config = dict(
    router_score='softmax',
    norm='rmsnorm',
    rope_base=10000.0,
    qk_norm=False,
    init='normal',
    init_std_o=0.00405,
    warmup_steps=200,
    schedule='wsd',
    batch_tokens=[32768, 65536],
)
Below are experts of layer 7 (counted from 0) of a mixture-of-experts language model. Rows are named router (the router's row for the expert), gate (a neuron's input weights, with its number), up (a neuron's input weights, with its number), down (a neuron's output weights, with its number) and show model dimensions 0-223. Each number is 128 + 32 x the weight over its row's rms, rounded and kept within 0 to 255. Numbers have three digits each.
Before each expert's rows: "comes after" lists some tokens at least twice as common just before its tokens as in all text; "comes before" lists some tokens at least twice as common just after its tokens as in all text. This comes from a sample of Wikipedia text that the model never trained on. Tokens count by the router's weight.

# expert 5
comes after: " |", "-", " W", " S", " H", "|"
comes before: " ", " |", ":", ";", "%"
router:123131161144121154073091155153117061103119111120161151083150114100101100158118083153137137050108133131122174133171116085094169161131166076162060149132122128118156102196123109168148124085099099157107118085094092073157186129142137144089176207130146150147145109083134144112137139178175106188128091112059178125126175077123155122153118155110219181126125118121135118128150172087131182091133150132120052107134192140113132114077141183118142137079104107129160167099156169113104159104148108148108141146163138124123114173162195081078100178144153037108069102162113119078131164108142122138140106120142174117082104127127102122134102132129143133102171139132118152096139104106156042071155
gate13:116135136114178122099080091136131162140108124133129155096107150084093146090136136131182185121132109124103139125073118077155104181137154129125153098145113119095124121082109066117119146095104066187174204078153098124082186126060186102158169132056160189094176187069125089164112136162134090156091132099113170110154165156144121135131115123137162150160177114166157100180069108085104070104150102092106074168124153164182122085108087124148137141042200097102165150111140103131104102095128059191190151122149109124103141171135153188118112161136156120127180105095150122155161137126105134087132130075116121123122122094112104108150108191085157169133127189106137094138103136137148118132146
up13:132106133162133105097126124130128115121131087097056170126091087078145075125109152105065094091123123162088094134127161190092060120132130054133137134089089119135114137070093129161096136142131152096118094106106119084137118111131146124104146119106166131126086183116121117130146110136196164088127151130106162122141124137101149153043161170204141184059097170202082128078131089132126158156098114110098091041092165176154147146176079101126144182057184135168142142105172102085169174129111128130128134059149175166141174162101134200116160097098103173136141143133093100111138125139136157089138129157159142141124126148128134171138127102130125141056187157178068096133133168133090099127146
down13:070116135122143154144101072113127112097119098096167145133113117127143119124129106086146133116219126096141132127170173071166082157138163164158141124069126146130134112138059141052100124112072129075116178110102148085085103070097180127137120085156151160136079132115123146103159101089154183136151158118157191189109135183121147127114054130111150093199155131167100099121179072145137098098106131098166151122133133124120118169169115130090113108140195116170144110142137132127119151088111118102134162134160087147114152092159025141112138118133148137127083097098140054071181138095075185103158196137193123083163137082116139076125178157112104120133114101072097171097150113161137099162111
gate14:120112152103126136126097157088098148109118096135092078098145138148146168165082140043111124132105089109164123134169171122147146122143153105095134064147135115112182082137118128114120139073105149072092138177125178093117163189085165109134129112155139097117111082049152176127092071169103126155101057163115137127135100104130145158102144106082170091144101109112106211160116078110094124120110103119141108148141121075069120197155110164128159089132116118094141189117120076083098154128082114202192118130101150099111147169099133114155130095079143058108180058172136123095104165167112116063157168110191138175133119190116149212125100114146123131098132160111154150168098112097101125096128
up14:131120158095103157161135167099124168163149125114088102057126101132142126173090138045107153138112094151166110146156204110137128121164167114162149084123107138134147111130121119079099154082119091123135116141122147101094142230071168072110121077169160090131064102042164159114092080160116120136084093168117128153168131095126164160139132099086169092168136140140166170121108095136108120132109108133147094126118130139050152182176081155125141087135086130087123186107132087103084169141113115137156149138103135067104126216097155107129125106099110118091175118150146134158086162160127139066158156125141134157145098173107105219119108143135174129155144195113149173157112172061076137109132
down14:134100145134124133166137096066092132123162131153200059095031110149074151133158127154109161082135091106100135080128144136161137144085139136166107136119068133199135118143122130095052090155080092078131115107098172152170124153154125111122072029088144100129161142125159161150097151153185116159140134144087109164096063160143121046137129176121174133126181132141167145096117153100122158171086112104096111160135119096137105162168094129158106194121096147122133147179110073116168111113139154147173157151154140107126105138119141135168084101117117127116219139132071145145177126115131134176122137109080143115132164081071119137106135110154152152125132134147103196202146157068153101073109
gate15:121101144176141139107111153096118134132142131123151099091113074127100142127103073146148097151082120111101153154157139124114125125082103040146135094111156140145102167173114104148087131083100170117150094142131122134091145126125045169059108092130209167089172141144156116133156089171158178126102097191189129079081084134113116096089144103153158116122113162189133069159166035085177147133164146153137182114170160110151121080083152125122127145128169061106097171160094187113140120118132078114131135204128099143077166098162124127058158146136083152175118124124116123152104143106123105169127130080165094144150050136127124166076196115120148123107088143185080142148108098117145108113092
up15:143082150150139172184133099093168102128152113097094081204128078112136180141088106149189106103077111107052078107144113151112147156071086106100141105085113127116111130122135183148104122108104168106152111122122090116134145148147162142109189077098142157191104116084132126071076110159101116150115061166155153087063141100087120091068107135164140110148133162156173119119116120107111115172090159094138132157142107098092112118120112111079139143129192130158109121075111160128119186113152101168191100193108080111161129134178166140090135126129114127147173171127150147161034168064119094122114082101145153136115136095145103137107193122120150120081132170132044144152160106123082064088149
down15:132149158135097136109088090129157088136095123107079113118107134109149085129152165172072102100163134127128106117079105155172090079134125117156125140105115187128119105147121173188146112104125112067116195095221104126109153145113115164142081124179104125129118136120114116112098071090149114144123093063152111157152158107150152161123147132064069182169092143135140158154071144138112116164171124091140141131133159142101104190118144083175154140098134198134090153098049177176147138146149176166079113147173146086126132162119139101107135136162137111134185150133115125138111162187135101145103129136158166160146139171161096114167239114074127147125055107145137090201206149174181152107104
gate16:159144113097172164141171109071096141136138120103157157116112186084125152146127213162166150078151128158109145156107109109085183084120104114146126136095148149148113122131122075125113186179125140130179112161165100124205152108116092069139093161127116125169208047162097129148116164087122074099164154132140170126096099061150186196073099069124154096127146139099139131087098109188101149061174132166116129102118120109096080123142082115124161123074120134099184111139120113105125206062077104143134116166148098150141107164125129100167089130162106133105161057100123102143083095090090185115100116104093110122105149203143121092163149129101113143101124105130130124097084108129136093082149
up16:148132177148173142137219104089074119159105122114147113056116171111127126126088152154164181031137131144105147162078137086088147139153156081141124187111180167148101123110132106129143114138069146164164101166154106135173094101117125043152120156144080078105173131106120127139148115147125104113170133128132133098106062054091153195080112131163189084141110136095125132099103112192122134087137114143119086167075143108162154126157135179140142126074126191102076102176110129082120179081100102215124140143123108180117089150087182086144115144126116165085126131104150125126155128080066166115095083092130103155109109131131113101137090116082156142095160140118137096117160101142154068108132
down16:133182093110235133138153171117124134125172134078137099130157105124143093091153119095167150078117192174152122121142144127076091078168154156151211110093135104152152074117116133126138108143098118194091113217098177141095172125160181119115172162080181129085106101093063177141132076112090050121107135151124082191089103120085134094101096128049118107092143172160138107135190153102106120095146125133141091079138115117113126110132105135099110064150196148121093133164122139117126133122128083107134097143116100116100057154138150102123144166112108144161110151107138160181124129110146189108115088134128122183117124162122117092098111163132175182074122110157106092108135107133081182134084

# expert 7
comes after: " ", " |", "1", "2", "0", "3"
comes before: "0", "1", " |", "2", "3", "9"
router:187142093198080163131134154151083072148149147123142160166164060114138156144158155139081119099090161157167114061141097135109116145106132084105109112147105135090082127146107113175078105170137174106198178143151135061112226142124100098086088157114042144090177156120133154160126182111158132132157109098073175128116114105129147149175178105196108128091151150125085113152148149182098142109098127134114105088118177170163116110120092119077100153147103127151142146124190095128103141077155119098120084120136129083160146089155110119116134171126122160149160145112096173080097126105161129099118127172087152101104182156130099156111056113176139172164172134176096089107116106128077103059120
gate9:120126109077141107143209160200056103152163152069133118137078165060071141070121106129095147146127135119105105105116127131079182106172140163173148159097166144193130119090106109117101133106143126092084101136091163119112136151132115132151127133097138135113083141116107194091214107144182113119151145119114137096163093110172133134121151119133206089127078117061114123106112162123112125169095121206125114156151120101122168128095119140089118153170157133152118199083184059108072167113120135148159111179155104104082110045097090123177149157121111127179173122103135090115168175145159101075067157158154110166093176175123150136136110131155099165123164139166171133148142132179155118144124
up9:115158114115129122163208129168083073162148134116120153109057150038068120057118086134095148154114156091076100079123099118085210090146113147175109164128176164174094116110134125140111121136162104123077129158110141110107167165117144162163155140084113134132122150137106196068156075103170093101158133079101155096162096160160129132132170115155176131144098129055119111091076176122138110151081094140145116123136142141116179139132108164124102127127152136182100156049179116168104138142147136187141099123112099094110090027102132146177110129141109140126142147105155113096183163167190117098092174200160132142105173190131142140159155166153112136126136166167130141157156121145154110139115
down9:120144120125109182137171171157141113076215102098149098136082105149087126117176160138127104079118140124168149083130147118169183140138105184111076119173118160130105142128218120128134096186134106125137114065120089169086156123134115196138161111215150141084091202102134165101159097131118118142143075126122080172187116126190141102134103100047117087153125110112117140169138154111086167091134105112139127118092159129126131085134164151164131151134111111066096161123093124139132177177136163115190122059144108099138173144167103108161153137144087137071157095154135156147165074147117169148130159104127135151147109082066108152144106219129105152135076145135156169092127124081125128086075
gate10:139122096145131064165121162114163048069127159166133219117108124161107127121128059120135132116104091104108101103149100139133096114106144161086043161138075171128083132118132216131090101161092121126163105186144132135165145104157101134101156144104113106166176090183167160126121167107121124157124111144091132151150094135126099156133146139095119098157099085179128104106085155121135130080174100107097161172146177134118118127062142130124127100078141118129098085158064142184164141123132236137072108115160182114077131145072065109118112124108154190155125081095136116098092176137145119152152093097166158128167131126141079159183131095143083149133115166160072159147125175160150086128087
up10:202134100154150106120083178142135073090108134124146186150140077131123098128087093149198175083180059151105087093149096110181091122145183181110068099188094207105098159114099215120134080163130124121116133165164125083122138089174120114109119127099118142134173118143138136162110152117132166159134102128143114116154102105108094119141133142109181098146100079125094119113134153139125106063184120130057163108127153117158103149041099146137089121144105125139134087163052122152131112114176162131080121151152128107068132153085071095169117173137147160193132154148106141104100165171154107130130099074151114132157074112143133132159129103138091152098109154144091201105093176149171107120069
down10:119187135101127160125108148199080122117190168213158196127160104114125182119085094095118139108127130106053043112159169093110188136113116112142106134184190175128165124161124082155172071102160108120118120090119136103118095149131162194106149154118096145132158109153171150097170142139167076195093117150121009151158077143163121075129123098091120112145073109116185178126114102131095122126074152120029117085080128159125103142156109080134067136133096103142109161132132079141066141075118107150107119181140058117099154122115087113156126097121088085129126146129138161143121142110119088131119150128160159147138164113130119167129157108130110121127106138117146124134098179165131125114146
gate11:151110043100115150116094180105079085132161146102077149183150149150104101186139121103108206101118115108158064115135090128148120106148156100172151100129133093165113136086100129132131154120106115102109103088151071091056160165120110103147108118086176074132127095091129159070140112103108167171160096165134120125139090160101130077133097163189124144111114119115112153091147135136150205115084110095144114090145113122096168077144145101058132147136129119126121121074120154050181151121162121157113140125162098143116129107127099095151147161084092056194111147146115160058120134064089108132126126161209152098113065111081069152128199154119148154105149156123139110128187180154138118089075
up11:173141085131099109088073161092115103151165124067075134127140127141141114174153114094080151056111062127140107081109087140118124160158180088148079105186117134135098134091115127149113101127120127093099077143133114080075188150150122077107162172074162101146113076138207148056144083090119139106146091127087119070094089172147140129124163123162108155111120129096136141095114161125153188092136130095138133124149085182149117038182127108115098137108132114143097119076038122087173172084108124172107113116147111133099153159083113099129130166134143080146053141133111113107105125151122092100194110106166161130124071140095067144126183126153167135114199120175149115118121121104105126073104
down11:096133139101145138096102163055159128150144067182158121181104155146099163101118076110134154101139115107080103167117066144177168159089143007062116140190142119135140076131144164090160162097146171121193109127182128095062167169165130169158151134108086172126126107114057091202129087117147146170106140099155147071161161153062170077114144176114095136130174133165197114126154125106168094163141146128120093126146105118115110086130143184097137130109113165150102145176124194145120172097163160144086124145082164143128123091117090104129122113108141154094135156118189164083161089142169062067098105144166125158136101132100160118156105126134113119128117146093135122120129146148120137131168
gate12:175166117117095103111136122159099113186136146115137122085144116045175157087154090116109135150092083118086086123105079169080137159115181099073121167098157173115122110116135110155085129102147148133162134101134130120120163094093131148090157167150100135122100051074138183083154182116091174178190142093163135150111134143137125177106172075157139088076065161084097155138096178101147134157132159165145103076152175101149114181099176144135140151135140130157160153071098130144153113118141140154126044140138146165159140083155083105164163132173143151114177088162040126175123172130116125149131183107121138089199082179140176162129116167115163080135101140177138085125123161150162102133129
up12:067093160127153124141122112105137132120091093145154136124136126183096107144115099115094177093151139173169197125093130136108121077157062124138157060140108105165158112158062196113185127102104143074085110110109145064107152128165156131201172127157191078159172180179110086183094099121168156113123097148116111056117115162089171108134129112073152138135119069145136084117129132112116119120137123153152150114158088149082164149065102116172077082190111144100120173125140089120073079109055112077120177063075141121105146151089141062081130116108139093157163093163154137098113116128108156133143078139114135141088162122115086135116139096136075110148162102138087112074126094110101157121157
down12:171093109117161132107076162129106108143144172137143148150079145093097174058122097169145125054136218100071155195188174121181145093163178111183142087105139134094101113077124140166134092171073132100096090140132111141092080100114085113157120126113153185150180167106129089140157118072141071126141095137101154136092116195141157117142112148146147153122119094131108116066115103158117146125179145113116182082103141128124069104134117132135133139141117074118108112146094084143064076120130103105093130073198167126108180132122140110131118142097136205190082122166158128157097119140167124100069064100144110178154164088122115063144086116161157096092179141148104115145156113133149097121120

# expert 15
comes after: "\n", " |\n", "2", ")", ")\n", "%"
comes before: " ", " L", " B", " S", " P", " N"
router:116132139167107136107150061153155132147101163130159153162155121075109140128105221102070059098129137156136095090110154131177128154155104116106160137165048109092070111130152120083116113121126074137227123113159151166191129147165135159148147123140158150143151128113116160174108165079124192099096119116111120116103093159153147159107094115143129086084107111126113138076155067208094116052172103158097117124138172065115103162173090096058130123107119136149186177118104146094128074144139095140157120133192100078104143105086118151117104056121117155134127127133157139169149205149133157161041096150117125162101113139094140136112131107093089142122159092167106154103135105181119128106161
gate5:223158149124179088113100127086162142087161179111112112179149148088163100108163199136130107146156103150094137100098124106130136103183129135180108107178123075110104059096159126116135109118140130114255119099096169141166101128122139150064182117149150127138107122141115163171157125105122139130154142121148136068078088150161138140044117165095180089167134124095090112097130116216188129096099107090116158120038130149144075088132097083107167067138114085179077148100087097101126119126126101117108106116166083135074134143167166096102143169117152140120151103091153127092123117096117143174159136115104132128119156130116109115139098103173152131112114119121190184133127090148141094115095
up5:140119079116183149134091116104142130122157169059117129104119134055093124117153176122105122142211093090104124111054164069164148115180102095118140106132121075111138080078120156107157119096121097080176098074068133137141107120138157153092156151113188079181106093170148171129131153154139121149126150157108158105076144116076127136100141177140152108165115126123081138090158142124187098119112130111147136131070139177137092100171100091128137105121090109192125145079130092102116084079145100166131101145205125126065130134130125122158118154093151128080175079129147072114104068076135159187123086120116086150148147086108095155144081072190112091072082118076132168146087103139150098170107
down5:105070068094128168106141098134115146154092103148168092127105138115094109125148079112088048151153113105056113196129133120121104195149193149117131136118091186089128153169127077098171196138163147120115128129135145153065131080154116184156105106143174108128176189136156138074115129077137116074082089153127175122168096136115105099102174161130114134083084048128177114176146135052131157177090117180122150143150080130116168161158147144137126159168141144125158138120070131100072091122151091119166089113179156121146136140113122118169103117115108126081151111118091131141146178144134083122146091168135125166186115151118068204086117144083115115143176124183171073129129164109118137091144
gate6:130092118119162119088116120121165144114133173126071159149128108167125121125087141122102155130117088101113208149115121154126198130134158178124111174095129115126104092113147139165106130199078103087176138131134142169150070137147140114115159143080153056106130122137087111137094144148096154139195113131115137125113132199160105143127106143076147197117134061110091135095151126158161115055136116134065134110171098135114111108092108073150119096084173129116082197124099189140145113138168126139140128113103130108156166132151132053144155105111080114095166094146158072131101106151143128167179120165182178115162129107096139191120095074150121143124201151203121209180072156210165146106149
up6:102062148150136122166123192127205110141147136135125117148137084149105095125107156091133134177156069116118078221097126127087160125131119112105072103109111080159128088163128105134181135152121121121185179110140186135119082161129175122096121130075171076168148171112122124156078161142092152162189136039068059114083164140105132088099114155134067078142103095121114143100169070127174152137159138095099160108092091176137084149129135158081090184101170144159140091143100114122089140154155117135149131140146067129151102180136158133161183076130177140148114074109137099104129140082130164168111112096132136110114142094131155142117093087122157121101173130183152173131139160193130063148108
down6:140109191123168185107132103135066060084115117163100109130161167118155174106129188160115087120131127120094097123081167119112085161122181147123141123098139230132138119091117065121127130148082171128115157155100120077077159085146138098124131139074116134124145118084157149123123124132070125150162111144175148137103064089112099132155087108092189170121172163113160095172183137086090137081175173119099181119094127111099107135116163145169072208122090108093112133133211136117133111124105103173077135120078097086125126133185200110110158131083150154124121132109096058074141080143120151099151101137183137104106128061116123104116157157061113129088150128130122109122096106150157147114071
gate7:138137144130192132167099165146102149196101078167063158149137172089140135167132155147216127147132126163089151145069144074142175100144144119105162084120216141133091078140077134113173169147135134114091116067095137153197119162083125173169121088112177154164090139118160104115119137045146166130125140133127105143123065147193099130180168144142205154136106114161097095133130192138117138158136114121134096146153135155132138104165092102178152124125184099189123135117149036172161100175163174131137154141113138106148117090144102132153141115141104088149113117068127120120079158146122124094191139110204104162103159134138133111090128121069118103083148124095131086100159072105150125110154
up7:137114166198140131128201185165159145175092154133085137126146121140122216110124148097169128148108122108071170163135141121140139167141166109106107106146161171091079186094101094122155165123106070064068119066130150206130114091125089133188127138145160115147027118082169112105093171120055171152142171141160098138091080150168147170131138146109195144140109136161067125143141156111099162139178115126163164134113169172089145142146116122193134151166184122139091123131122087142155137107172155154120149117131138101129074181103160108166105132122129144129107111072114159091108186178153112119149156110202110136103100117123119098109089116078106096116154068158107148078118147095131132093120
down7:153134110184169141148139088141130112141107152124137134152115186129201139087082196193158169173114093117144153059185189086062139186125108116083149185089196144053096131146159129135099137143128130127168147202152144178147121127135118121077126116141104122161098099124134052109128104137134150149095155088123181086153091110148098141155181127107180082094145119125125154184125171152095186117149126154099120098130136150131104114109149080040123146146139130080078192087144171139128171123110127151049092136146146097110098123079162122097111145199120099141129142159097152117162165111168145100147165140079055131191133102163153120083146124144128165123186161121158138144119123118138122153126
gate8:142108116150108127186189131104102149103155168129123095134129136111122115140078118165150119156141150125136162163125108124131158104123112184135154143090070209098161096056190109124111106123123174099078113092115120149147197156114079136107137134129127146134066086179184172162143124116117117147126090192209087057133136103141112129096101106111106097211163115096121137126151180145119141127191075107182105132130216121100085161161147152075104088144144125153105118124125168165147115136075091157112163121107109150113118149113094133144178134135127149166109081123091104154137169109120126068165102138135193208207172130150152102088163122092098151148107127161141207083080112088112152149154
up8:111080094197087146121074132149199114090140150159150106105188090117139121199073194122139069138210069097143158152147075146139145153138163135069132188120091190084135101099162075142071133053175125081113118117157132136145171157125132111125160147107152187143137076125220169132153157109173080179145094182147104099172127133105083129137127113133107164163164133122130128087119107169117143118131105119128166139129110132123058173159088112143096081141131122177113123153138140135118166145057131156114135134117118132126121126125182114124153166153137116170130082073136141137105086105132125071102061145136127167206055073103149156127146121126129141144104143119108181096097102128120109141157
down8:095132172122105160143147167123152166147084137103132124067094145180121138051149154146076170129131149146115078138100251135174104106126061076119149078134083134075053102124121152150171161141124146157107163160154140061106122171103102105150108128107088094098139123192080098161123114151127141116117188117144147105143149117147154118108138119150084102103099095113116113119099092132154094151189109089110148108137151132133177168184120093103140112165139129090156169119116104070089095174127166158130168093144109110181182124117134132094138157106154142114122161112138156113102179205086152166146052112113177119111197148124101118119096129165114130108076171150142119150205159151145108037147

# expert 2
comes after: "9", "1", ",", "0", " is", " as"
comes before: "9", "1", "8", "7", "6", "5"
router:091126107163149101134119113093147114112111105121102109127171104099156129108135171127101161164101141088134103125092142131139092124048125148100124109086151123138127131131136105163105080155099138187153176142100114167143116116114160122147106177169182127082169160150120095187079056159082137182143119091129146084108092150074129096076174108104132097107117134158111111081139094121134116147202102153130128112047187106146159084160107129100098139150147158132121170113094106144150035110162048117137097108094142136109160141129068129107070055124130151116161082157125167098158188167155161122069153123112107164086152162175156107119117124195064151082193096143127097141102144062212150104133
gate9:164084132106123119075163127115104102110103202161146151102112128106138168101121130111175142089088090082094114182088169101123145117111160147137097132092099094095091132143117089097173060165110170067122156139146140117109171128156111099087118138174136101138168211109106122111143103107115147139167099100133091091101106101074148143053082115068143080164175132165152100097153124146168150165099121228056132166107173082194145141076095122201082101166122181127119100145157126106122167123085155143106127160129182100166130168142150161132142185153132100129137081143170152147153177142114194116086115106143156146127184126101116163127169120082106136158091133124197126103127195115096125106125
up9:151061160134157163054121128123139111146121171156167175090104120101121151130124140083127132134151095150118111193080168107115139111174157110147091136094110115108091124138126089163150039104144109128139129106112155102135148135109125113115102114147147113131118183124139049089123162148048147119131135093147123115121118070085168090104078165016134104158184094136143115110166124115139165134096106191037171121099211101197132126108118151187103140138112140094127103129165086129104124072059115139085134167122182117157131169066190175159178166136125159119114124151172137157151137156074169118132125158149164144129121090125076127174121151174112136125096119123181119137130153072064110153150
down9:132149114138124145146079117135201135155189175059138089146034109143133123137133157124103113133083160116138071134120122143126083104093155119113177095102114120154034093069154129141112061107180118123093118174070098129116098158068092095128136174123165155089137113149099128145116146142167178148117152125162116125126139066085113200123051112133081094146141166100156138187148100171106103103122096104170125131100094094113144144131085144112124101129127156070125190156158116145073089131171156126149157123105123131080158099153127109152134072166087160174171116117146139127127110074126141171062115189130122035157091163180131080098138128166136096128173130147150065170126099148098105129139
gate10:099083147110183127120141125137126136131074163109138121097146192100143103131093133078155169150136131091168134177096128138112130048105123091131149119132118137138171152164201156082099140072089188189207126157120115189132095158140194104133125125159122139120102079146164111099114089134094158187112110086126085118123125141119167173109116117136186133188167164142085110171112095088130092152132135146130140118139157131120112052119149104121124145149180076088094174085065112153092092097137119116171122144074214127117117107147114080109107153180142197106185143124092135152108122129114166111168163090102100112164111198109143073091178136114149152123114071145144097118063177151158091188107
up10:095104164104147134083122076169190134173077129104099132078162149108130104043101110084159160149163156135092115119127137134114154070153157136113132121132157152091152139171218151090105114073117116155131142172111152141139137168111129124129172163168120145095115104133073196100111106146109159106114106144132124104130141115132136095106101149138127118178105173115173121134073107110131104154109085118178172143185146145151089082182151142117144174143189138135131171120095147117058113140142108111197109124085206159088136149126142136088104114180110159115145080151071050110098137181111137120177130130099120089146159175094115076123133110162163133131175104181081126135078220091183103209120
down10:059123098136112093118094129065151172104097128081129118165148115139129108136151133129083176090158109121093195128100162056176135112092131173139152082134122165094113093117128137158106114091131118132109179163132163103159134107149081177086130107128087149102137098148080087090132119083081196074134147085093114139104128080171147146187066074124167103096125083166153188133160184108163102143126149130125140161173122115126173176138123054154162048144143148171101119099147096144115179160126083099131166081143133159108163138152088106101106122126129082094127149109143054092158126155134122147163088138180127136111184157149072093082215140086146132126121113130168060116073149144135175147120
gate11:097097124141111124155141166138143163155117094163095102104168060143155113123134121165176155100138182154062135178124136107108125087170097097119093060110086122137135081080185108129158121164163164112146118152108135066100110125186149059125105155117121129110148139099117091104134142173148109123076113186116162064147143155133135106146161095106183120104116097156186094067114101167178130121153160108055126136121181151117141113145137112130169152207115091086094099122202112152108105127158171068169075177174149123136131166179162162115151127108149076100107120104162107155109171124079162155097118150099134158092187124124096126102136058151086134165085086148130089118112129091220118145188
up11:157117094091125112124115213147129224139194129127115101105171087131163165117079072114146133118172157161099141129175160091081172137147091070139124081098131151113170119117217148126159100184169138170118118169133124138141095126161140149155125114134091137112136098139162108120171114133096121131071108129126106104132172145129101111137186107123148089101143165161189114141141093119175177190170137157091136131126153126135165148162138119121131074111117074128116054099192109205157096158192083145117114169170153151142103183130072131157093135135144030107094158146185111166122101122121108167162061138136124115139170112127150155137084114118116137098117138095134117152048114112191092148169
down11:158106176064092120097137113085103121172150128141176160105090137097128184123085172139114103126113105056155103138091063148083205075112139123110187161119109152135124121154142117118125187105094092113123143105115158121145112101148161067096099102057129159120129143174164161103142169179180101158112134092115146101131152134107126120155139221155154149089150147179094149124128173132131119123101119112106186091157177138135104097156096101082122132078123101137109180099171122058132161124178110140059137134073165108145126138167142077148105142059154186165123082114148087174129148124175092199083116115168128126128096147169105095119104141187073114111071075142112075145111166153100144099100
gate12:190125086064202131159141116091105131129126128083094116094175174125158129121112119102112120108109132157064165118076075185145078094150189088119147126114141108136078115124174203103136136105116070151111135164121092090119127107129140087163119107139129158110135049098145166141099075116109162114111122140067054188114179202097119091109160123107120120083160113161178096151082106118079068108101129053106087084085193173154137128108130089121091122163127118118154101102139140114161127178095123124101112088129104097124119165088109112129188133119152129131169131027147105142128125134192139158130126186121092172090117133108114106123178113129156113103133089152118136153108097083156069184105
up12:132152117035170109178136166090162161108093160100149124112133126105151151120111109173109131110063102174104131116178091170099108116148130049137187149193177135137120170135110215100163135096158086093135113113113120121105126125115108139133064160126132160156192111092172166143159120087134116132099159150137092190096098156125145115139171156162110139105128085156156125130117104125074076124102087029136120087098171130160130148075115106123071110149151167067132135100140109147152145099106125143081153151085090081109130160118121079153219157147148178146177098088116134136098067158176099167111164140140132149095103121153120116056155102085127094189139115135177083137135118133138103192157
down12:135018123083126137137099177131101152108131108066141141073163126097149146073127119116125060134126119157101195152125169117161139091116113095149156137064168120072115137176173088138146181138112102122058124086130102137100139084112140114152153159117136162142185109101122107076108102135137110092159128148072110123097102153143139155109154131147135069177106165177042085103133144143105090163087152126120142111147084120111118120134136103153148125185100094154082120132105160123146148124167113140130074211125090112166106168145124184137106126192113128168144132094121155124037121151160224154128100165112103103151131135174171119106104099077090109126113133064064213110149126145084135139122